python train.py --d_model=384 --n_experts=32 --d_shared_expert=256 --activation="swiglu" --router_score="softmax" --routed_scale=1.5 --tie_embeddings=true --optimizer="soap_variant" --lr=0.00197 --steps=7094
Below are experts of layer 2 (counted from 0) of a mixture-of-experts language model. Rows are named router (the router's row for the expert) and show model dimensions 288-383. Each number is 50 + 12 x the weight over its row's rms, rounded and kept within 0 to 99.
Before each expert's rows: "comes after" lists some tokens at least twice as common just before its tokens as in all text. This comes from a sample of Wikipedia text that the model never trained on. Tokens count by the router's weight.

# expert 26
comes after: " ", "\n", " 0", " 1", " 2", " 3"
router:46 50 46 67 63 56 37 61 51 59 35 50 50 53 36 57 58 39 66 51 47 37 58 21 42 32 70 91 44 58 42 36 37 49 45 43 58 58 60 83 60 74 53 59 45 36 42 44 34 51 46 38 41 58 49 38 58 29 55 42 49 81 40 61 64 29 54 41 44 47 48 25 28 45 45 57 66 60 45 61 38 59 72 33 66 48 39 34 53 52 61 53 56 52 41 37

# expert 15
comes after: " |", " ", " 0", " his", " —", " –"
router:41 53 28 36 40 63 39 72 52 37 35 63 59 57 42 39 38 46 40 63 67 61 40 65 43 61 41 36 60 63 37 46 47 37 31 63 59 65 38 38 51 40 43 32 62 71 43 60 58 56 31 48 66 63 62 52 61 58 64 41 63 40 53 36 34 61 65 43 40 37 37 62 64 66 40 47 48 40 42 37 63 51 39 39 63 39 55 58 64 49 29 62 40 59 39 64

# expert 19
comes after: " |", " the", " in", " and", "-", " at"
router:52 43 15 49 19 60 45 57 55 50 38 54 62 42 31 42 41 45 44 64 67 50 34 59 31 61 37 45 60 61 41 53 33 49 58 59 56 50 42 38 64 43 37 29 59 70 62 72 54 55 29 48 62 54 59 42 52 56 60 39 57 44 53 42 36 58 64 38 44 33 37 60 62 67 42 35 53 36 40 42 58 43 39 36 58 45 53 39 58 51 39 56 41 62 43 63

# expert 16
comes after: " the", " a", " The", " first", " two", "'s"
router:24 69 54 54 56 51 56 44 54 71 63 46 43 65 49 81 41 47 37 50 56 39 57 51 63 47 42 52 52 56 75 56 73 63 45 55 57 52 51 51 32 33 60 40 54 56 56 26 27 49 38 70 57 48 57 44 44 66 50 24 40 61 69 43 52 42 49 46 61 76 44 56 60 62 47 41 26 45 35 40 53 41 60 53 50 54 68 48 63 49 44 55 59 55 38 54

# expert 24
comes after: " |", "|", ":", " /", " 1,", " (18"
router:67 25 36 74 41 40 59 15 50 51 74 56 38 42 76 53 45 21 67 64 53 32 49 65 37 50 54 67 35 54 68 72 82 39 42 71 63 39 50 62 48 73 48 41 46 41 42 71 42 51 63 38 48 37 51 49 54 58 51 44 54 46 61 54 62 56 41 40 61 40 49 42 57 38 44 64 44 45 65 71 41 54 61 52 58 39 35 66 49 79 50 52 52 57 53 38

# expert 13
comes after: " |", "'s", " =", " President", "an", " mi"
router:33 52 24 35 39 64 41 69 51 36 37 60 62 47 49 37 40 54 41 62 60 81 41 65 47 63 36 40 60 69 30 51 37 37 49 63 62 54 36 37 55 38 35 26 59 64 49 62 55 61 39 58 66 61 64 45 59 51 59 43 63 39 51 35 34 62 77 41 42 36 39 62 67 62 41 39 55 36 37 40 64 46 39 37 58 36 52 68 59 52 32 58 38 61 42 65

# expert 6
comes after: "\n", " |", ".", " =", " ==", "==="
router:36 47 50 67 55 42 46 53 65 26 27 47 36 56 61 44 45 72 52 46 64 38 53 19 45 48 21 27 46 43 53 46 38 49 52 60 59 57 50 41 58 74 60 52 45 48 72 42 85 47 40 61 51 65 53 45 53 38 47 45 44 35 34 47 57 62 47 71 42 44 56 40 32 64 39 60 33 45 32 43 62 49 53 40 47 75 67 36 45 47 55 36 60 42 48 54

# expert 10
comes after: " to", " a", " the", " and", " an", " not"
router:61 76 67 49 23 36 59 39 58 47 64 31 59 33 48 60 53 51 63 44 46 50 45 28 47 59 53 61 53 46 44 37 62 57 57 37 34 44 44 51 29 51 75 54 46 52 40 33 46 19 49 66 49 51 41 64 23 41 39 69 41 51 40 41 39 24 52 63 64 71 48 40 55 58 62 55 49 38 62 44 56 36 39 56 47 40 64 39 41 32 41 20 72 35 59 53

# expert 25
comes after: " of", " in", " the", " for", " to", " with"
router:67 43 58 43 69 29 61 53 67 38 68 44 35 40 42 39 45 59 49 66 43 73 66 28 65 32 66 43 56 51 65 32 47 51 53 54 44 37 69 58 57 47 66 59 31 50 24 60 61 37 49 46 64 22 40 68 34 45 55 61 42 50 39 83 70 55 21 41 89 48 56 40 25 53 51 58 26 70 48 77 48 50 49 42 41 62 48 61 50 57 54 47 81 33 54 52

# expert 21
comes after: "\n", "-", "\n ", ")", " •", "\""
router:54 62 25 47 57 69 39 53 53 59 58 58 62 58 51 29 70 55 25 56 32 42 42 67 41 45 63 57 47 46 65 54 50 36 52 38 55 29 44 25 54 41 41 19 49 47 66 53 39 49 44 38 71 66 46 46 55 50 55 76 54 28 48 84 57 39 58 60 45 74 45 51 69 64 65 36 64 74 52 61 67 51 55 43 66 35 37 67 56 47 46 62 48 55 42 50

# expert 1
comes after: " a", " the", " and", "-", " (", " \""
router:52 62 36 53 55 68 28 32 39 54 58 62 57 45 41 77 45 54 68 46 65 51 55 58 58 63 69 38 65 57 44 59 58 31 46 30 55 41 62 49 58 39 39 28 58 56 45 28 42 31 28 50 58 77 66 58 42 48 59 51 53 63 49 58 50 46 78 51 59 56 59 56 46 62 39 64 29 38 44 57 51 70 44 40 34 49 45 55 40 63 53 54 46 66 30 48

# expert 2
comes after: "\n", "-", " |", "|", "==", "==See"
router:67 44 53 67 42 50 73 72 36 59 54 49 46 73 31 53 59 44 45 25 51 60 52 33 28 73 55 37 48 56 36 45 41 38 60 59 45 50 39 40 31 57 47 46 53 55 62 69 31 55 43 72 26 43 59 36 53 56 49 40 62 59 65 36 74 41 48 49 41 45 51 43 42 35 64 45 67 48 58 32 57 40 40 51 45 39 37 52 44 48 46 35 72 32 44 43

# expert 9
comes after: " the", " of", " in", " United", " New", " North"
router:33 30 67 62 62 57 40 69 30 62 59 33 43 61 74 52 56 32 57 41 40 56 50 42 42 64 55 64 46 33 58 36 40 82 53 49 61 51 53 52 35 50 42 42 39 43 29 39 76 50 41 48 54 43 57 38 25 55 47 40 34 58 48 44 57 50 54 42 44 48 66 46 52 39 60 55 39 40 44 51 39 65 48 67 48 63 58 48 32 39 36 56 44 43 55 57

# expert 5
comes after: " |", " /", " 0", " 1", " 2", " 4"
router:57 76 39 47 40 47 65 30 40 76 39 54 52 61 41 61 32 43 78 58 39 60 57 58 35 26 60 46 43 42 48 48 64 50 59 48 53 75 48 57 68 40 47 40 52 40 30 30 25 48 53 42 60 45 51 61 52 56 44 44 41 69 55 42 42 51 56 68 55 74 55 54 69 20 45 30 31 33 65 43 54 53 38 53 64 42 39 30 57 46 68 29 48 53 71 51

# expert 31
comes after: " in", " the", "In", " January", " In", "|"
router:46 41 75 51 66 51 52 45 44 51 51 42 67 54 49 53 48 71 59 45 55 40 53 37 46 55 56 47 57 38 65 63 61 62 58 33 39 28 53 36 56 63 53 53 50 37 54 48 62 56 61 70 56 38 55 42 52 45 63 30 40 47 51 38 72 48 52 55 36 44 46 53 59 27 41 57 59 47 47 56 66 24 43 67 68 74 63 54 40 34 40 65 43 52 70 59